python train.py --n_layer=15 --d_model=192 --n_experts=192 --experts_per_token=6 --d_expert=48 --d_shared_expert=0 --activation="swiglu" --moe_layers=[0, 1, 2, 3, 4, 5, 6, 7, 8, 9, 10, 11, 12, 13, 14] --router_score="softmax" --normalize_top_k=true --routed_scale=1.0 --balance_loss=0.000102 --balance_bias=true --router_z_loss=0.001 --init_std_router=0.0249 --lr_router=0.00128 --vocab_size=5428 --norm="rmsnorm" --norm_eps=1e-06 --tie_embeddings=false --optimizer="muon_variant" --lr=0.00712 --beta1=0.9 --batch_tokens=[32768, 65536, 98304] --seq_len=2048 --train_tokens=477300000 --steps=7578 --dataset="wikipedia_en"
Below are experts of layer 6 (counted from 0) of a mixture-of-experts language model. Rows are named router (the router's row for the expert), gate (a neuron's input weights, with its number), up (a neuron's input weights, with its number) and show model dimensions 0-95. Each number is 50 + 10 x the weight over its row's rms, rounded and kept within 0 to 99.
Before each expert's rows: "gets" lists some tokens that make up at least twice as much of what it gets as of all text. This comes from a sample of Wikipedia text that the model never trained on. Tokens count by the router's weight.

# expert 108
gets: " |", "|", ":", " on", "-", "born"
router:55 54 45 81 51 64 51 61 67 42 55 56 42 47 21 46 40 43 62 48 49 58 37 59 55 42 67 67 42 44 61 61 50 55 47 36 47 50 53 48 56 52 46 67 48 63 44 58 56 53 28 45 49 33 50 40 56 53 43 33 66 35 45 46 57 44 46 45 64 39 72 63 54 62 74 56 59 62 57 44 63 43 59 42 57 46 54 59 26 49 45 60 51 49 78 48
gate0:63 49 72 26 52 49 68 39 53 62 60 40 68 50 36 47 42 56 51 59 47 50 61 55 54 43 66 48 55 58 46 64 59 40 45 43 76 57 48 38 55 38 56 36 49 59 39 44 44 51 48 32 60 45 28 42 49 43 60 32 43 60 72 54 58 82 49 29 50 50 28 43 41 48 50 52 61 25 45 55 39 42 46 31 52 15 43 42 48 50 52 78 54 61 68 48
up0:41 53 36 53 60 52 40 71 48 51 43 50 36 60 59 58 60 55 68 52 62 47 41 44 55 59 27 56 48 40 57 43 39 56 50 61 32 34 56 56 40 60 54 58 52 50 54 52 67 48 61 52 36 55 74 73 54 45 40 57 48 36 28 55 48 29 52 68 52 44 70 60 58 55 51 54 44 72 51 52 61 59 53 59 44 84 51 59 50 55 48 27 50 35 21 52
gate1:47 42 58 60 64 44 63 55 49 49 52 49 52 45 29 57 44 54 52 57 46 55 30 48 61 56 54 43 56 48 43 46 40 49 53 51 34 61 50 40 49 52 41 51 55 35 48 54 50 47 54 51 64 66 46 51 56 71 62 64 69 54 51 50 60 26 67 55 39 34 65 50 51 40 35 49 39 40 61 44 47 33 48 46 51 40 39 55 73 43 48 44 52 50 67 55
up1:55 40 53 56 69 48 63 62 44 60 49 52 55 51 26 51 48 55 50 58 40 58 42 54 49 51 50 49 57 45 36 49 42 52 49 49 47 56 45 40 51 44 45 47 55 38 41 52 48 52 60 59 63 67 56 51 47 63 57 68 69 56 46 43 65 25 63 55 48 42 71 46 60 45 33 41 33 52 64 50 41 46 54 47 41 35 35 52 65 52 46 51 59 54 57 54
gate2:54 47 37 34 43 45 49 57 55 37 25 50 37 39 48 48 51 32 61 49 43 42 62 60 36 45 76 60 54 41 52 51 50 67 41 57 44 58 44 51 43 33 49 54 53 54 42 54 47 56 42 32 60 46 46 43 46 60 46 45 41 55 43 62 45 39 60 41 52 43 55 38 23 49 78 42 45 62 28 68 35 50 51 45 53 58 45 43 47 18 44 43 57 58 40 48
up2:42 46 70 60 51 51 43 56 42 65 74 46 56 47 57 46 42 63 45 52 53 54 49 27 62 54 26 46 49 57 56 50 56 30 65 39 57 43 62 49 58 61 62 40 42 44 61 47 50 45 54 67 38 50 56 49 60 35 51 51 54 43 58 39 56 69 43 64 42 69 43 64 83 54 28 54 47 40 69 38 55 46 54 47 49 40 65 60 49 71 53 55 24 43 54 50
gate3:56 55 39 59 36 45 60 45 27 55 42 40 44 36 49 50 58 74 68 58 41 41 45 39 49 43 39 53 50 50 54 63 43 54 52 52 64 53 65 47 49 62 33 34 36 53 52 56 59 43 67 44 48 66 38 60 63 47 69 61 37 48 58 67 54 30 27 47 56 59 57 51 63 58 34 55 54 59 45 37 63 50 57 64 53 44 46 26 40 38 62 67 29 63 48 52
up3:55 42 42 52 30 43 62 49 39 61 40 50 48 17 41 51 52 51 62 59 33 62 46 55 55 47 37 42 45 45 44 55 49 52 46 53 59 46 76 44 47 47 35 42 42 45 79 56 52 52 44 35 46 51 51 60 64 51 49 55 53 47 41 54 42 53 37 48 53 53 53 62 66 61 31 66 50 35 39 55 59 45 53 53 61 47 50 30 64 46 57 57 40 85 58 46
gate4:57 38 49 54 35 58 50 59 56 47 60 36 39 51 39 40 37 32 38 52 60 46 63 63 47 53 62 62 50 39 49 51 52 56 51 26 63 57 52 61 53 52 53 60 61 46 47 40 49 57 49 35 65 71 47 62 56 56 73 30 38 40 46 61 51 49 61 56 56 65 37 61 64 60 45 28 60 55 53 56 72 70 60 56 51 54 59 51 55 41 64 30 48 56 40 50
up4:61 54 29 54 52 71 62 56 52 37 71 47 31 42 24 47 59 41 56 53 56 53 57 47 32 50 39 60 54 33 26 56 52 61 48 29 62 54 55 42 64 45 47 45 51 44 49 57 39 55 38 52 47 57 38 45 38 55 45 25 46 43 47 35 59 66 54 49 61 37 54 30 54 45 44 49 49 57 64 55 55 56 59 60 45 40 38 45 50 51 50 37 52 37 30 47

# expert 178
gets: " for", " in", " of", " to", " over", " on"
router:39 37 41 46 44 69 41 52 67 30 54 52 56 29 53 62 57 49 70 51 37 47 34 58 70 46 56 60 48 46 63 55 46 62 51 47 31 46 60 72 53 72 34 55 44 51 51 53 66 58 46 47 44 46 44 45 56 48 39 45 44 40 53 54 53 55 60 52 41 32 60 61 61 67 66 55 59 60 71 40 58 47 44 47 68 49 56 57 46 40 48 68 41 55 61 52
gate0:58 70 59 55 51 62 62 48 49 60 61 41 41 36 38 71 41 43 54 53 33 40 57 48 54 40 29 49 52 57 55 47 38 49 55 37 60 50 54 65 64 52 59 43 60 46 52 69 56 53 52 48 47 52 34 59 54 51 41 51 38 36 66 59 20 58 35 33 66 49 56 48 49 35 44 55 41 35 65 38 37 64 42 63 63 52 45 58 63 51 54 36 62 49 47 49
up0:44 36 55 48 41 50 33 52 44 34 33 59 48 63 54 18 51 71 35 48 54 60 56 51 43 62 54 48 49 47 45 53 59 49 45 66 46 52 39 42 37 61 53 51 36 49 58 39 45 43 48 54 59 37 69 39 43 60 60 49 61 63 41 45 61 52 56 60 23 52 40 53 43 54 39 55 51 65 27 46 70 47 54 44 42 48 46 64 42 38 49 48 46 31 67 63
gate1:57 59 60 47 52 43 38 54 45 50 58 56 45 58 46 39 34 51 49 49 24 39 46 70 51 56 55 59 55 44 62 49 49 79 46 57 33 39 75 41 50 62 21 51 45 52 49 42 57 54 55 47 49 48 52 49 47 48 80 55 59 52 54 48 48 51 57 32 57 59 59 57 54 72 44 44 58 36 38 35 30 46 50 70 46 44 51 48 46 39 65 49 67 47 44 51
up1:41 53 63 44 44 37 39 45 52 51 61 47 52 52 46 48 38 42 47 44 31 50 46 66 57 61 41 58 55 39 67 60 42 73 51 60 35 45 62 49 55 51 33 55 43 48 53 46 47 61 52 50 52 53 35 45 64 51 71 49 55 60 49 48 38 62 64 26 52 55 61 60 66 68 48 63 37 42 37 43 31 55 48 67 53 56 60 56 45 43 66 60 52 61 61 54
gate2:46 55 61 36 57 81 35 49 57 52 43 48 59 25 38 43 57 49 60 46 45 37 53 65 54 50 48 51 56 34 66 49 50 45 77 57 30 44 66 54 31 40 50 45 60 39 58 60 54 51 55 47 55 40 65 48 42 43 64 48 47 33 61 44 41 52 50 63 49 52 51 59 41 54 53 27 47 66 63 42 27 61 57 62 39 63 51 57 64 38 65 46 65 51 25 47
up2:42 42 52 51 47 64 44 52 64 49 48 51 31 25 33 33 57 70 49 54 45 46 60 60 47 52 47 56 53 37 41 36 51 38 46 49 30 57 67 40 24 52 51 37 61 45 54 62 29 57 50 36 42 42 56 48 35 55 51 48 42 51 50 41 43 36 37 44 54 55 57 43 47 39 45 31 55 55 45 41 39 39 60 64 35 58 50 56 44 37 54 30 47 68 30 43
gate3:58 54 60 48 58 58 39 54 40 38 48 49 28 49 29 61 69 57 60 31 62 50 30 45 56 47 79 72 47 38 39 40 48 51 41 48 66 55 55 52 48 40 51 47 68 61 48 52 40 48 54 41 58 54 41 57 52 55 68 57 46 56 58 40 34 45 45 47 62 65 49 49 45 57 66 41 67 54 38 39 52 50 61 52 52 43 41 53 50 44 46 54 47 50 38 53
up3:36 53 65 47 56 39 62 53 52 52 45 53 71 41 57 56 51 49 64 69 54 69 42 43 59 49 27 42 42 46 67 55 45 48 49 50 44 48 71 53 35 59 39 52 27 41 58 48 63 42 40 34 45 57 52 53 48 39 45 38 54 40 37 51 48 63 36 47 46 53 66 60 46 61 41 68 54 42 61 59 39 57 47 69 46 49 57 55 59 42 52 40 69 42 56 56
gate4:31 52 53 44 53 61 21 54 53 48 45 53 47 53 32 42 54 29 40 45 45 53 38 40 50 67 65 50 44 51 62 50 54 55 53 56 52 47 61 63 56 46 31 51 76 46 43 63 50 35 51 45 49 51 53 53 57 57 41 49 49 60 51 57 34 49 47 62 40 35 51 51 38 60 62 45 51 53 53 45 67 44 70 42 83 59 48 56 48 54 50 33 33 57 43 56
up4:24 53 62 53 59 75 31 57 51 55 46 48 46 68 16 63 51 36 44 48 43 59 54 50 47 61 53 45 44 51 52 61 65 48 68 60 53 34 68 54 40 62 45 56 70 45 33 56 51 47 50 48 58 37 57 44 48 55 36 61 45 61 68 50 42 47 47 47 48 28 59 60 44 50 66 42 47 40 24 43 58 47 57 39 74 65 54 44 47 46 54 48 40 70 44 55

# expert 119
gets: " of", " in", " for", " on", " from", "|"
router:49 39 43 48 53 59 44 49 50 35 50 67 65 40 40 70 55 48 61 33 42 51 40 48 71 62 59 54 45 39 58 52 28 74 54 52 43 53 60 57 30 55 36 63 37 49 47 52 50 54 48 44 46 44 40 28 64 51 43 39 67 37 41 59 58 65 50 33 59 49 51 40 51 59 49 52 59 52 66 42 62 54 54 46 52 56 48 58 50 48 59 46 42 49 61 37
gate0:45 52 53 52 61 73 60 40 40 50 53 47 72 53 49 54 49 68 68 72 44 42 30 41 50 50 54 42 51 59 50 47 78 61 36 51 50 52 52 57 70 68 39 43 60 48 63 65 37 54 54 49 58 47 59 54 58 33 44 58 47 52 63 70 61 68 56 35 50 41 49 57 43 50 58 40 54 57 49 35 46 36 55 60 54 57 53 42 45 51 39 38 46 54 46 58
up0:54 56 55 53 54 36 45 48 50 51 44 52 35 65 46 38 53 57 60 49 47 58 56 64 37 51 63 69 42 47 49 53 49 42 39 64 40 38 49 48 42 48 43 66 43 54 56 38 49 43 56 48 39 46 40 34 37 41 48 55 41 46 37 50 36 32 42 35 41 60 55 40 69 43 65 62 51 45 51 44 58 46 61 40 50 59 47 55 66 36 42 57 44 60 51 73
gate1:51 60 65 39 58 49 68 57 50 49 54 55 53 65 49 35 55 39 40 56 61 40 49 41 55 78 60 51 55 49 52 60 42 39 73 62 58 40 51 47 46 69 50 72 50 53 39 43 39 44 43 58 58 36 49 43 75 42 43 49 47 74 42 62 51 33 37 55 42 63 64 37 66 40 39 58 59 61 44 46 44 61 58 62 63 56 53 48 61 55 53 52 56 52 44 53
up1:36 37 50 39 58 58 68 61 47 50 49 41 44 55 49 56 68 36 50 54 70 38 42 40 45 78 51 64 54 49 51 64 37 40 78 59 44 47 49 51 58 53 48 64 47 49 64 45 39 40 46 61 40 34 49 55 72 51 41 39 46 68 44 71 50 33 47 48 44 61 47 39 77 35 43 55 49 53 53 53 42 58 50 61 58 51 45 43 70 42 43 47 43 50 45 45
gate2:40 48 54 49 61 49 51 41 48 60 45 44 55 42 42 54 41 53 60 75 61 58 57 43 44 34 50 52 40 46 48 47 58 44 58 51 53 44 58 45 66 52 47 53 54 57 49 77 39 34 48 36 57 30 43 22 55 44 31 53 50 69 73 55 53 38 47 51 46 52 44 54 53 49 49 60 41 58 51 45 45 54 53 55 51 55 60 45 58 59 40 40 24 42 62 62
up2:53 46 57 29 83 63 46 46 44 62 51 64 63 46 39 68 47 42 57 45 63 52 57 47 56 44 51 32 59 40 52 52 53 43 42 53 58 41 47 51 38 48 54 40 66 43 57 47 50 43 54 49 43 44 49 46 47 34 59 40 46 49 45 49 44 35 71 60 74 68 35 56 47 51 46 55 30 68 47 63 37 56 51 38 39 57 59 57 55 52 46 40 41 49 61 53
gate3:57 49 46 43 58 53 53 59 53 55 50 40 39 54 31 47 33 64 64 49 58 47 57 61 37 62 56 56 53 36 44 56 44 49 53 52 45 53 34 51 64 64 67 58 66 54 40 44 52 57 51 29 58 53 41 41 52 59 33 55 46 57 52 60 50 51 40 46 43 22 43 56 42 43 47 46 35 59 66 59 69 60 70 61 46 37 37 46 54 65 40 59 56 51 58 58
up3:60 43 27 52 62 48 44 50 40 50 67 54 50 42 74 34 58 37 44 45 60 53 45 54 49 53 69 58 54 54 68 51 52 45 44 33 59 47 57 54 54 51 67 37 65 43 53 43 49 48 39 45 28 40 72 46 70 51 31 38 47 42 32 73 64 51 43 57 46 34 54 45 64 43 54 50 46 49 48 55 59 48 48 45 49 40 65 67 40 53 58 61 48 64 49 54
gate4:37 46 47 60 55 50 57 43 51 63 50 47 47 67 57 44 51 45 61 50 59 52 53 59 83 44 54 46 53 48 45 47 44 45 76 42 60 50 62 42 45 44 33 43 39 45 59 52 43 55 64 74 51 55 72 49 61 66 49 54 56 73 50 54 46 47 23 46 61 29 48 47 53 33 33 36 62 49 53 52 68 50 50 51 51 62 27 59 57 56 55 42 38 65 55 52
up4:59 56 52 41 44 44 40 52 54 44 52 50 45 36 40 51 51 57 45 49 40 50 44 48 27 56 50 56 44 54 55 52 47 55 37 40 45 55 39 50 61 50 55 57 51 53 48 43 57 50 40 22 51 42 35 46 44 44 42 48 45 37 49 35 55 57 79 49 41 57 57 51 45 58 54 42 53 32 48 36 35 40 48 58 51 40 84 39 40 41 49 52 69 33 42 50